config.toml
num_hidden_layers = 9
hidden_size = 192
n_experts = 160
experts_per_token = 6
d_expert = 32
d_shared_expert = 0
hidden_act = "swiglu"
moe_layers = [0, 1, 2, 3, 4, 5, 6, 7, 8]
router_score = "softmax"
normalize_top_k = false
routed_scale = 1.0
balance_loss = 0.000369
balance_bias = true
router_z_loss = 0.001
init_std_router = 0.0169
lr_router = 0.000454
vocab_size = 2048
norm = "rmsnorm"
norm_eps = 1e-06
tie_word_embeddings = false
optimizer = "adamw"
learning_rate = 0.00262
beta1 = 0.9
beta2 = 0.99
batch_tokens = 65536
max_seq_len = 1024
train_tokens = 266900000
max_steps = 4073
dataset = "wikipedia_en"
Below are experts of layer 3 (counted from 0) of a mixture-of-experts language model. Rows are named router (the router's row for the expert), gate (a neuron's input weights, with its number), up (a neuron's input weights, with its number), down (a neuron's output weights, with its number) and show model dimensions 0-191. Each number is 128 + 24 x the weight over its row's rms, rounded and kept within 0 to 255.
After each expert's rows: "comes before" lists some tokens at least twice as common just after its tokens as in all text; "mostly gets" lists some tokens that are sent to it at least half of the time. This comes from a sample of Wikipedia text that the model never trained on. Tokens count by the router's weight.

# expert 77
router [147 100 141 142 105 122  96 112 142 165 104 123 130 153 115 181 154 117 157 161 147 162 160 120  75 160 167 131  83 146 104  86 163 151 122 152 134 164 101 116 110 151 127 135 115 128 133 116 128 125  94 104 127 158  97 163 156 166 118 147 149 124 137 144 114 101 124 124 148 106 124 151 104 124  96  90 109 143  93 163 111 117 125 120  89 114 163 139 136 135 117 113 108 131 133 158 101 110 146 111  93 126 100 127 125  90 161  88 147 160  95 117 145 162 146 160 157 137 142 121 106 140 192 127 135 161 121 130 158 119 154 169 114 106 158 192 115 147 107 142 134 137  93 101 151  98  97 112 123 144  89 126  91 116 111 170 122 115 144 157  92 144 140 176 133  88 138 137  86 113 106 139  99  91 117 139 106 125 140 138 121 103 117 154 149 144 119 104 156 132 163 132]
gate0 [139 134 108 125 111 111 105 133 138 117 142 135 125 169 123 136 114 137 119 135 110 254 115 144  75 156 134 119 114 119 111 108 109 126 143 138 120 103 125 106 107 155 107 123 162 116 124 116 149 119 105 126 108 130 147 137 146 102 140 153 124 123 117 143 140 157 128 125  98 104 111  91 124 106  73 135  95 127 121 122 125 113 145 156 122 167  96 151 138 133 119 134  87 160 121 161 145 141 129 163 223 140 128 122 125 138 122 122 142 141 138 115 133 133 121 105 157 111 142 126 122 105 137 113 123 115 152 144 139 147 123 141 172 139 109 162 110  86 117 143  96 150 138 120 107 116 145 131 170 123 157 169 140 117 106 161 134  74 116 120  95 131 135 150  83 165 141 144  87  78 136 103 173  94 156 130 116 113 123 114 113 143 128 155 132 132 144  95  98 148 116 204]
up0 [121 130 135 115 158 143  82 128 118 128 135 136 220  75 126 149 167 140 124  33 146 151  97 152 145 151 149  93  86  59 133 106 139 134  83 140 119 127 126 127 137 128 144 130 131 111 137 144 132 120 108 137 127 127 154 142  98 133 142 130 113 112 104 134 126 153 117 120 136 123 126 124 140 122 136 116 112 109 163  98 109 133 239 171  94  82 134 178 123 103 119 146 151 109 136  93 110 128 130 117 118 123 131 110 130 117 116 138 124 166 106 109 121 122 106 105 119 133 118 143 111 154  99 150 132 147 152 133 145 126 105 135 106 153 144 139 148 122 117 122 129 143 143 132 114 154 111 100 117 142 112 143 113 125 123 118 124 116 103 161 134 112 117 135 126 100 150 163 170 150  97 134  99 171 208 163 121 102 122 141 134 144 114 130 123 113 169 117 154 136 147 121]
down0 [124 138 115 117 128 137 124  98 141 163 118 101 125 115 147 130 124 145 127 153 131 114 102 109 139  98 121 120 144 132 126 126 143  76 141 139 123  94 182 117 163  75 151 159 140 131 119  98 133 106 129 117 112 140 158 138 145 132 111 130 141 134 149 127 112  81  72 148 147 149 159 121 137 143 122 107 188 126 140 107 144 107 112 119 156 176 109 159 140  89 126 189 162 148 147 109 149 105 132  97 119 118 169 143 129 117 187 102 126 102 140 108 120 100 123 111 136 161 122 145 130 122 130 168 153 125 101 140 141 164 138 151  73 133 135 170 146 111  97 172 130 164 111 146 140 117 118 109  88 107 144 101 160 115 160 124 185 183  79 113 156  89 164 105 142 127 123 129 136 127 113 152 132 132 156 142 135 104 125 114 134 166 145 146 158 161 104 154 177 145 142  89]
comes before: " a", " the", " been", " in", "ed", "-"
mostly gets: " design", " made", " built", " received", " became", " began"

# expert 68
router [139  99 140 134 101 160 114 115 174 140 107 110 117 176 106 148 139 111 182 130 140 163 166 138 119 152 150 132  67 151 103 102 154 129  94 135 158 148 127 121 114 124 109 174 111 122 158 111 132 115  89 122 127 150 120 163 152 153 149 138 156 149 135 145 122 105  94  98 178  91 145 138 116 107 105  98 118 147  99 131 182 101 134 102  91 100 132 162 166 138 106 117 107 142 146 131 120 106 142 115 101 120 120 156 179 106 141  77 113 119 102 109 134 129 158 134 127 140 171 113 136 111 138 100 136 152 101 134 147  97 151 139 114 104 164 150 103 133 112 165 143 154  96  84 166 115  90 101 117 123  99 128 101  96 141 139  78 140  99 148 108 125 166 151 151 130 140 159  87 122 109 141  79  96 125 149 110 123 100 108 120 109 111 155 113 143 141 114 141  98 145 117]
gate0 [118 100 129 105 161 151 105 151  89 145 113 138 114 106 136 140 135 106 161 189 140 128 129 104 116 162 115 139 121 134 125 126 143 124 153 140 106 157 110 136 149 113 100 134 140 101 120 127 177 128  99 127  97 160 127 150 143 117 130 135 161 119 156 123 139 110 156 121 123 161 185 107 134 112 117 121 138 115  97 125 180 135 151 131 152 137 148 131 135 126  86 158 154 122 144 128 124 131 148  87 137 132 127 158  68 120 130 110 106 135 136 163 138 109 147 144 108 135 146  88 112 122 105 111 113 116 163 136 152  81 156 107 148 108 155 105 101 108  85 131 131 135 175  98 151 217 123 151 136 105 132 114 148 170 148 128 121  93 111 117  66 120  37 169 113 114 151 174  90 114 145 137 115 109 136 109 124 142 157 159 117 136 140 108 132 117  97 135 127 141 121  86]
up0 [127  72 115 122 143 131 108 157  96 129 117 133  84 109 160 153 129 140 178 126 134 111 121  84 124 154 116 152  71 196 124 149 160 122 114 122 120 140 106 134 182 113  92  93 132 110 128 156 158 144 119 153 102 129 130 146 139 135 145 107 125 104 150 108 134 114 118  98 164 145 151  88 162 140 138 140 149 153 124 100 169 129 192 100 148 121 146 135 104  91  58 157 141 162 144 150 122 129 148 126 125 116 147 152  85 112 144 101 118 116 137 144 118 118 139 138 124 123 142  91 126 138 123 147 113 142 149 109 153  63 158  96 131 140 135 105  88 111  83 147 142 168 111 129 134 144 120 152 126 113 116 122 161 127 142 110 151  86  97 117  91 121  94 159 114 146 154 152 102 107 131 129 133 107 132 114 133 137 130 117 125 145 166  92 128 107  70 119 125 147 128  77]
down0 [148 118 140 103 143 134 164 124 101 117 110 103  95  59  82 140  81 134 120 138 102 115 119 124 145 152 127 157 114 142 167  97  84 114 149 117 104 134 121 139 120 102 115 148 127 126 137 126 177 138 111 117 112 145 119  97 123 129 130 158  96 136 102 135 117 131 159 133 143  89 150 138 162 163 102 128 190 133 132 154 136 137  96 107 141 165  96 122 108 119 128 110 167 126 147 106 121 152 127 158 148  99 117 137 123 172 168 103 112 119 137  89 129 124 100 109 120 141 115 137  99 124 118 139 176 122 104 121 124 128 164 112 118 149  87 113 155 110  59 114  95 134 175  97 122 159  89 131  97 149  91 198 139 104 134 131 130 133 131 112 124  67 131  95 165 150 160 169 115 131 165 133 140 145 143 130 143  99 140 108 145 117  99 104 147 106 103  98 125 140 102 106]
comes before: "s", ",", "ing", "ed", " and", " of"
mostly gets: " show", " claim", "tion", "ń", "ure", " Island"

# expert 17
router [129  98 150 166 114 129 101 114 135 142  90 113 134 163 110 159 133 127 151 119 137 152 173 164 103 178 153 119  83 177  99 118 159 120  96 141 131 136 104 127 100 167 104 166 100 137 147 116 120 113 106 115 112 133 112 143 132 165 162 143 144 133 139 141 133  96 122 101 157 111 150 175 118 112 103 106 102 145 116 169 148 126 148  87 105 116 140 162 165 121  81  93 122 123 158 153 121 109 152 109 106 125 116 143 171 123 154  95 124 142 107 114 143 136 136 127 149 135 160 110 113 125 164  98 128 138 123 158 147  99 153 136  93 108 140 152 107 154 114 127 144 158  80 112 144 118  87  95  82 118  99 128  99 101 114 137 109 138 112 153 104 134 167 165 164 130 141 166 117 116  94 161  96 109 124 134 104 131  83  89  91 115 109 153 138 145 176 131 129  96 172 128]
gate0 [135 118 125 119  76 133 115 112 132 108 124 123 126 139 142 184 129 122 129 114 105 164 178 143 127 105 124 122 119 118 157  89 145 152 122 136 167 141 162 111 115 165 121 149 157 179  94  61 110  84 125 130 105 136 109 137 147 119 119 139 130 137 109 159 136 143 145  99 146  95 130 133 122 132 148 124  86 114 130 114  98  82 133  94 109 123 184 123 184 129 159 130 152 147 153 138 136 125  94 110 126 117 133 125 187  95 115 134 124 107 186 139 135 127 144 114 132 114 132 125 119  90 113  93 105 165 132 213 118 115 169 150 115 133 135 163  71 149 100 135 142 125  91 126 140 149  96  97  89 129 161 107 125 139 111 153 134 101 121 152 139  98 141 127 147 125 166 150  99 133 118 154 161 130 129 176 125 106 141 106 152 142  84 142 143 119 153 122 154 126 114 108]
up0 [123 132 201  88 107 108 108 153 118 103 144 145 120 136 167 151 101 122 104 124 116 142 167 158 127 132 112 107 116 115 104 116 133 109 124 140 141 149 111 110  92 182 110  47 164 148  74  67 131 112 145 143 126 119 129  94 137 135 125 122 149 131 105 134 145 124 125  93 101 115 119 118 154 136 138 147 116 106 158 143 113  85 103  70 126 158 142 126 153 125 136 128 151 122 141 130 143 119 111 125 148 128 141 154 141 112 122 134 101  96 150 163 103 128 132 105  82 120 140 139 141 111 102  83 130 140 169 147  76 135 116 127 153 165 118 137 105 156 121 122 150 125 121 132 113 150 108 106  97 118 165 143 170 145 134 148 163 120 154 174 105  98 133 115 143 131 167 175 142 151 151 139 178 127 142 121 135 153 141  86 154 153  78 123 112 127 171 151 111  91  98 119]
down0 [137 153  84 125 136 113 150  90 101 115 136 153 139 132 127 134 120 137 135 134 103 103 135 126 107 125 123 123  94 163 130 158 124 168  82 157 179 160 115 111 159  87 147 161 146 128 145 155 107 138 109  82 153 175 168 109 100 108 155 130 122 119 144 109 118 124 152 104 140 162 143 124  99 135 117  96 182 103 144 135 180 158 128 146 118 111 147  92 147 111 155 119 124 156  97 131 129  94 151  90 182 101 169 127 143 133 123 134 135  95 155 142 136 139 119 139  59 164 125 124 128 112 168 125 130 111 131 116  96 111  98 105 118 102 138 105 110 125 163 122 153  71 156 147 127  89 140 150 135 126 158 103 147 132 125 137 153 123 114 108  72 148 152 115 131 193 121 102 145 159 123 153 125 118 140 114  68 148 160 133 136 118 137 143 126 135 128  91 139 126 116  87]
comes before: "s", "ed", " to", "ing", " by", " in"
mostly gets: " million", "000", " special", " 2023", " Pa", " water"

# expert 126
router [159  86 144 144 111 159 101 103 156 139  89 103 146 181 123 140 150 114 166 131 143 171 169 132 116 186 152 151 100 127 117 102 152 149 137 143 147 176  86 143  71 155 134 142 132 138 128 105 144 115  87  92 130 164  86 144 139 142 134 136 131 145 145 163 121 109  79  83 152 102 143 136  94  82 128 102  89 134 113 155 158 118 181 108 106 109 144 172 156 128 127  98 105 132 142 140  86 110 153 111 135 115 122 151 139  84 182 116 151 180 123  98 169 136 143 126 137 172 130  91 122 124 147 109 142 153 116 130 162 109 161 149  99 115 154 158 113 127 107 144 134 143 121 128 138 131 133 109 124 125 109 104 113 129 103 163 108 125 126 132 123 138 140 173 140 122 154 138 117 150 125 160 108 103 121 146  94 135 111 125 121 128 108 155 146 165 159 124 144 101 149 136]
gate0 [130  60 120 134 121 124 103 146 153 130 115 133 138 188 129 131 105 111 149 164 146 132 138 149 113 146 140 142 115 151 111 122  90 129 158 136 144 175 142 104 112 119 117 156 117 144 150 107 135 100 123  97 118 105 101 135 119 141 123 121 143 154 141 175 134 114  85 135 101 139 138 137 116  62 122 140 116 172 138 138 166 120 157 144 127 151  98 164 132 193 114 117 112 143 115 123 101  96 132  52 120 130 144 172 151 138 111 105 148 136 154 115 118 123 141 108 127 127 134 124 169 138 148 115 198 133 115 106 145 140 104 118 101 110 169 102 137 142 145 111 102 143 110 123 109 126 149 133 126 138 104 128 138 131  81 156 115 114 154 108 108 116 142 159 118  79 143 145 116 150 122  94  99  94 184 127 130  71 133 203 120 128 130 178 108 138 145 151 133 100 135 117]
up0 [127  79 120 124 123 120 105 150 152 123 127 212 141 181 122 118 133 231 130 142 141 150 143 154 131 142 142 130 116 152 130 127  93 122 147 123 168 147 134 118 119 128 109 164 117 124 147 124 131 123 119 106 140 103 204 134 127 159 128 113 149 143 144 151 132 129 116 140 101 161 147 129 130  87 122 129 126 164 141 118 152 125 159 125 139 139 118 165  94 159 120 109 120 131 122 131 101 128 147 114 126 142 139 163 139 136 126 107 134 134 140 133 113 121 136 108 119 107 133 131 173 115 131 125 169 147 127 104 130 140 142 115 108 134  69 115 145 145 158 110 123 139 116 132 109 207 147 131  74 138 139  88 250 130  67 143 135 116 155 119 117 120 133 145 117  88 129 134 117 146 124 102 120  98 163 130 127 100 131 115 126 134 121 122 118 132 131 135 136 129 144 126]
down0 [116 102 153 113 142 139 133 140 143 107 129 177 154 111 117 124 117 152 131 124 126 119 126 116 119 103 107 116 138 111 167 114 140 129 105 112 102 200 126 131 142 108 126 168 126 120 134 153 112 133 141 117 174 131 135 126 156 129  96 164 140 109 120 141 140 119  99 129 111 181  83 136 182 129 113 154 179 144 141  87 122 104 121 188 131 154 135 177 104 150 171 110 155 134 116 145 137 137 117 167 136 123 147  75 103 132 104 111  97  98 158  91 146 131 114 139 179 137 104 158 164 144 129 107  84 126 134 122 157  81 119 156 104 133 114 170  88 141 178 146 136  99 127 185  76 144 143 108 121 146  92 138 100 149 142 100 124 175 138 138 148 120 131 119 150 164 124 113  89 142 134 121 114 123  95 116 140 120 154 151 148 156 146  98 122 124 134 154 104 125 160 109]
comes before: "|", "\n", "==", "-", "The", "==="
mostly gets: " P", " R", " 1", " K", " join", " follow"

# expert 142
router [157  98 145 134  91 159 104 134 138 153 121 111 146 155 114 160 137 110 139 162 154 170 174 136 113 155 140 141  93 146 120 108 152 152 113 165 160 118 132 146 104 149 113 153 118 126 150  96 120 117 104  82 101 131  86 140 148 165 143 154 152 154 165 147 119 104 103 112 136  93 149 150 103  90 106 103 115 145  99 171 139 108 147 123  93 118 155 156 154 149 100 112 124 122 149 145  96 104 159 102  98 129 107 135 139 102 170 123 141 165 104 133 163 167 151 145 140 164 134 113 118 144 164 113 143 177  93 148 136 115 162 158 124  90 138 156  98 139 108 126 136 142 102  79 135 102  95 114 101 109 120 114 120 113 115 159  99 138 131 165 112 164 167 170 132 103 165 136 104 120  99 135  87  79  97 138 108 112 117 109 101  95 111 150 156 144 149  98 136 120 148 128]
gate0 [148 145 153 130 150 120 162 125 145 118 111 119 106  69 143  62  98 135 129 148 146 121 125 134 110 107 130 119  97 149 137 107 134 136 120 107 135  97 109 162 133 120 106 103 131 121 144 154 128 109 130 167 141 144 140 116 132 121 121 153 124 124 143 110 117 116 129 123 116  93 106 144 158 192  98 133 135 136 141  68 130 109 146 114 139 116 151 104 149  89 100 119  93 117 146 130 173 145 123 194  81 128 132 131 170 132 144 131 130 117  94  96 106 156 127 126 133  96 137 116 170 133 148 144 115 155 138 160 109 136 125 115 114 147 124 153  99 170 124 138 132 157 144 151 119 112 109 123 123  83 137 117  73 145 150 117 124  76 124  87 132 128 132  80 160 157 144 179 131  69 211 129 101 148 144 138 146 141 100 120 112  88 145 150 180 107 119 134 135 135 137  92]
up0 [112 131  91 134  77 127  81 116 126 155 148 120 160 152  96 207 125 136 142  90  90 112 151 138 136 138 120 154 153 143 116 132 117 107 141 103  94 164 152 113 124 108 153 140  89 114 141 126 135 138 143 108 130 166 133 152  99 147 140 128 132 134 131 152 136 131 127 131 147 141 130 140 100 116 150 120 118 133 113 149 157 132 116 123 100 130 104 146 152 153 153 118 141 148 122 131  94 123 155  92 164 101 111 144  97 107  92 105 115 128 110 143 151 114 140 143 117 159 138 130 103 109 118 117 162 137 109 150 163 109 155 169 114 181 141 108 138  70 130 136 123 124 115 132 163 123  65 136 127 173 105 144 158  97 106 121 131 203 111 187  96 131 113 159 113 138  93 108  98 142  58 135  67  88 127 145 120 104 140 117 141 164 115 123 115 160 108 137 136 121 128 150]
down0 [ 90 126 141 161 132  94 119  72 142 143 185  68 160 135 175 109 117 123 131 124 160 126 114 126 131 134 129 161 124 164  72 117 101 118 144 124 136  88 117 168 141 141 123  82  96 118 138 128 156  78 157 153  99 155 136 153 168 140 141 137 157 167 159 124  91  69 135 136 134 131 175  99 104 115 125 124  75 103  97 132 129 109 128 109 113 125 114 106 115 111 134 117 159 139 151  78 176 135 171 127 136 133 135 119 125 147 126  89 153 132 136 132 156 132 156 127 150 145 170  90 101 117 116 151 138  73 154 131  82 101 148 108 148 147 142  95  91 155 131 101 117 135 155 141 196 137 145 121 125 127 121 132 134 111 123 143 121 113 131 138 122 156 142 106 126 127  99 151 132 169 154 147 163 129 124 138 132 119 128 116 112 154 105 149 138 155 122 162 148 138 127 144]
comes before: "s", ".", ",", " of", " was", " in"
mostly gets: " film", "\"", " album", " music", " School", " design"

# expert 122
router [150 102 158 161 107 122 108  98 142 161 118 111 146 136 102 150 149 109 169 130 142 147 172 143  95 163 148 147 103 142 114 115 179 135 132 134 143 148 100 147  92 153 113 159 123 121 164 123 122 104 107 100 100 140 100 160 124 165 161 145 136 149 160 145 127  94  84  93 181  99 129 153 100 122 123  98  93 165 123 144 153 115 139 108  91  97 149 163 135 121 126 101 108 133 149 145  90  83 135 128  95 120 107 135 138  91 157  98 131 149 122  95 161 151 158 137 150 145 147 110 121 150 154 110 118 144 101 126 166 100 162 141 107  98 160 141 114 177 102 133 133 154  98 104 151 114 102 101  99 130  97 105 112 115 100 149 109 129 115 155 141 149 153 188 152 114 141 144 100 125 109 163 112 111 111 146  92 114 107 119 113  95 108 157 145 161 148  97 149 106 158 125]
gate0 [116 164 130 160 149 128 162 123 103 136 160 101  94 127 111  93  99 110 179 104 101  86 147 144 136 157 115 124  92 113 121 153 135 147 118 133 143 133 149 114 140 132 154 130 143 129 145 191 155 121 141 139 134 154 148 131 125 105 146 120 149 111  46  91 123 108 179 146 160 135  99 127 136  90 128 164 129 123 124 150 127 117 116 204 130 131 162 163 135 105 132 127  66 148 126 126 163 192 130 117 117 119 122 123 115 113 114 114 125  86 156 136 105 139 128  94 112 126 160 139 155 174  93 123 118 107 133 174 170  98 119 113 110 119 135 127 117 139 121 122 146 141 110  91 157 134  73  94 127 130 120 116 148 134 143 108 136 102 163 129 141 110 140 165 109 128 130 136 204 125 153 140 103 113 152 108 102  86 134 139 141 152 140 127 140  94 159 132 112 119 126 139]
up0 [122 151 137 149 115 111 124  86 133 164 167  92 117 134 106 120 120 101 183 123 112 118 193 162  99 144 131 131  70 118 119 157 160 116  99 130 102 104 142  74 137 128 150 119 146 169 142 136 173  85 146 147 101 175 133 126 123  93 127 122 155 134 111 147  85 160 144 122 149  68 124 153 102 127 117 158 104 127 125 145 157 123 133 125  96 102 174 139 165 124 168 136  94 144 128 151 159 145 138 137  83 131 141 107 107 137 156 105 115 104 145 131 111 127 134 120 139 118 163 131 120 151 135 117 119  92 118 197 149  90 112 107 125 134 122 130  98 136  82 105 146 146 129  66 132 110 113  84 136 114 134 180 126 124 106 124 140 136 126 167 109 126 137 158 163 134 125 150 134  87 105 135 116 156 163 125 111  94 129 128 139 129 146 142 146 116 132 139 104 108 140 171]
down0 [142 150 159 143 102 170 116 148  90 106 139 112 101 126 117 130 174 208 145 130 114 110 148 117 134 155 128 134 106 150 166 102 137 124 149 148 126 173 154 165 169 135 100 131 150 106  94 142 135 115 123 124 110  88 143 139 152 133 137  93 106 171  97 140 141  95 146 121  81 130 119 116 121 111 129 119 148 151 122 127 166 162 102 107 124 192 135 125 120 130 150 135 125 156 162 121 161 130 109 124 146 100  69 130 124 127 121 129 173  66 108 117  97 165 107 112 119 158 128 147 139 117 117 130 132 128 137  91 154 154 106 115 126  49 106 134 144 124 114  85  70 117  87 137 124 153 139  75 142 109 127 118 142 165  78  94 132 102 133 147 111 108 126 147 129 132 114 115 148 158 153 121 115 139 124 149  98 156 154 137 118 136 128 152 134 143 117 106 148 119 108 125]
comes before: " |", ";", "–", "aged", "4", "con"
mostly gets: " Se", " more", " trans", " success", "–1", " se"

# expert 5
router [126  60 146 162  92 142 116 116 163 132 106 115 127 160  94 136 121 105 151 137 155 156 167 149 131 147 147 146  92 149  78 118 139 163 109 132 137 130 110 138 130 144 112 188 105 128 163 109 136 106  95 127 104 128 119 162 135 154 150 140 168 145 145 127 101 104 137  79 120  85 145 153 123 118  98 104  91 162 104 120 129 101 163 106 109 129 150 161 158 153 114 111 128 101 137 166 117 134 122  94  93 174 127 149 155 100 154 108 153 151  85 121 157 128 184 150 160 147 150  93 134 119 145 106 165 139 113 137 169 125 149 133  87 113 137 152  82 136  89 130 115 148 102  98 157  83 102 122  95 103 118 106  92 104 120 147 130 152 146 142 112 137 153 132 134 136 131 147  79 101 114 154 124 124 124 137 122 112 100  98 119 112 117 145 151 166 138 121 158 105 138 112]
gate0 [108 207 156 148  85 102 114 127 155 131 119  75 145 123 137 143 105  88 135 145 143 145 146 111 122 156 135 123 109  92 118 150 143 113 128 129 156 119 161 150 144 154  69 152 137 122 110 148 120 125  75 100 117 142 112 141 117 147 133 178 182 150 145 127  98 127 129 111 123 121 168 138 134 129 111 131 132  97 138 126 174 133 145 148 117 159 137 152  88  89 121 117 101 165 103 108  89 139 180 161 136 144 131 147 148 131 120 112 164 143 107 120 127 159  90 144 126 135 150 161 141 130 103 152 121 115 106  85 104 108 141  99 135 149 122 121 104 138 150 109  82  79 145 115 124 109 116 170 101  99 146 171 136  86 136 123 119 146 157 195 156 108 152 129 121  90 144 125 108 113 152 118  98 113  95 105 133 147 127 104 141 126 119 106 169 113 141 102 132 116 160  99]
up0 [123 165 176  71  88 118 122 148 102 116 137  93 148  88 156 128 119 129 103 101 171 131 139 135 115 119 118 174 143 139 131 161 128 103 122 120 148 119 153 139 148 129  92 130 107  97  78 111 112 114 146 117 125 102 104 129  85  79 152 162 146 130 172 119 113 113 131 102 110 138 154 116 132 105 141 153 112 154 123 106 148 111 116 108 145 130 146 109 114 114  93 128 146 180 108 111 115 133 159 120 161  98 202 191 114 105 196 129 134 146 111 106  89 146 101 170 141 109 115 141 139 110 113 161  91 149 131 121 108 121 139  77 132 135 100  90 123 164 106 126 145  88 119 167 107 120 144 183 126 120 133 173 144 146 135 109 120 123 147 154 113 147 140 110 140 132 146 115 120 131 161  85 129 112 142 116 120 161 108 117 117 114 141 105 147 123 139 132 140 170 153 109]
down0 [147 140 106 106 140 101 131 112 121  87 123 100 125 136 156 141 141 145 150 121 121 144 119 121 125 123 139 109 155 134 112 132 107 110 159 164 120 130 132 122 128 120 128 121 146 130 120 132 100 146 165 123 175 113 166 117 119 206 130 112 132 151 167 110 144 112 152 134 163 103 167 162 120 136 153  99 152 135 124 161 148 155 121 133 147  99  87  81 148 117  62 142  98 173 127 137 144 133 130 132  70 125 103 147 126 168 130 108 100 101 169 155  95 106 162 149 136 148 120 191 157 144 137 148 120 150 111 129 125 118 106 134 144 113  89 154 160 143 156 189 116 173 105 148  91 144 129 128 123 119 143 143 130 103 138 128 150 103 127  95  91  84 132 115 116 156 131 134 153 107  68 125  91 162 129 116 128 100 167 127 167 148 177 128 149 119 110 124 161 145 118 114]
comes before: "s", "ed", "ment", "as", " to", "ly"
mostly gets: " States", " million", " European", "ab", "rect", "ative"

# expert 0
router [143 111 147 164  91 145 125 117 124 142 112 105 154 182 112 151 117 122 151 157 178 159 169 147 104 129 149 149  93 150 109 117 150 147  90 159 148 150 119 132 114 139  97 161  97 120 158 118 125 124 130 101  87 144 115 151 143 164 157 137 166 145 155 142 122 118 112 124 131 100 116 146  81  90 100 106 129 152  83 138 153 123 139 104 122 128 145 138 155 136 106 105  96 126 139 130 105 106 139  99 115 141 112 132 147 100 147  82 143 133 125 105 171 140 177 150 144 147 139  89 113 112 184 108 133 167  98 130 171  86 157 165 126 112 146 164 120 168 117 152 137 151  89  89 138 102 110 122 107 116  89 115 102 120 106 145 106 163 117 138 122 154 179 176 139 116 158 120  83 140 104 142  83  90 111 143 119 125 108 104 143 105 128 131 146 137 138 124 148 110 161 142]
gate0 [106 166  93 131 124 155 111  81 110 149 137 146 122 138 129 127 125 103 122 178 152 122 101 126 139 155 125 103 181  63 141 153 149 146 105 175  99 125 132 130 120 108 116 151 125 121 151  91 134 127 126 104  88 140  99 121 124 134 141 128 173 142 119 127 115  90 126  99 135 159 132 149 131  96 158 113 137 112 132 106 141  86 148 155 137 127 129 117  90 143 126  99 137 102 151 103  67 112 151 102 138  96 132 170 112 163 131 102 118 104 152 136 145 147 112 112 100  97 148 127 137 133 105 131 111 128  52 121 121 114  93 132 161 136 132 137 122  99 125  81  92 103 116 125 128 152 135  76 145 131 128  84 142 112 137 139 129 117 127 133  79  96 115 140 206 124 202 108 136 140  83 161  89 130 147 111 112 148 163 122 124 133 119 134 123 119 161 121 113 112 121 149]
up0 [147 110 149 132 141 118 134 154 152 138 135 106 106  96 124 117 139 159 140   5 126 156 186 140 105 119 111 143  78 162 122 123 113 131 149 115 148 155 127 123 123 141 143 121 149 141 123 134 127 133 131 129  77 145 161 130 140 126 119 131 138 120 129 146 143 134 150 148 132 121 125 112  95 120 106 119 114 131 135 138 138 166  50 119 112 127 154  93 158 114 162 178 148 198 135 146 147 139 146 132 113 133 133  98 139 101 144 129 123 135 220 142 136 125 153 134 144  97 135 105  97 117 157 113 128 117 128 123 143 146 151 136 110 115 139  71  83 126 106 151 171 131 155 108 136  96 107 142 124 122 127 114 126 128 120 135 142 157 105 157 130 134 142 110 111 120  73 144 126 109 148 109 159 132 121 143  77 102 104 150 135 129 111 139 133 166 163 146 132 116 121  91]
down0 [170  99 164 117 115 132 130 113 106 172 123 139 162 138 125 129 111 125  99 103  77 135 133 114  95 137 168 114 106 143 146 152 100 158 126 147 121 123  95 139 153 116 124  93 114  97 114 185 149 132  96 131 115 140 114 142 167 114 124 162  94 142 123 150 150 153  96 165 104  90 121  94 104 145 153 151 145 111 145 145  77 149 133 133 115 122 159 115 149 150 166  93 138 114 104 139 104 163 134  92 157 121 146 149  97  86 120 128 134 167 106 153 116 108 154 160 148  85  82 139 153 148 117 113 172 131 111 134 156 144 129 120  96 114 147 122 104 158 123 102 126  85 123 143 151  90  62 152  82 134 102 121 100 172 123 155 150 135 139  80 108 140 121 182  75 108 135 147 113 133 125 148 126 128 107 132 127 135  96 125 156 106 141 135 136 100 149 122 115 102 109 129]
comes before: " ", " of", " to", " in", "ly", " and"
mostly gets: " local", " national", " military", " official", " Service", " Film"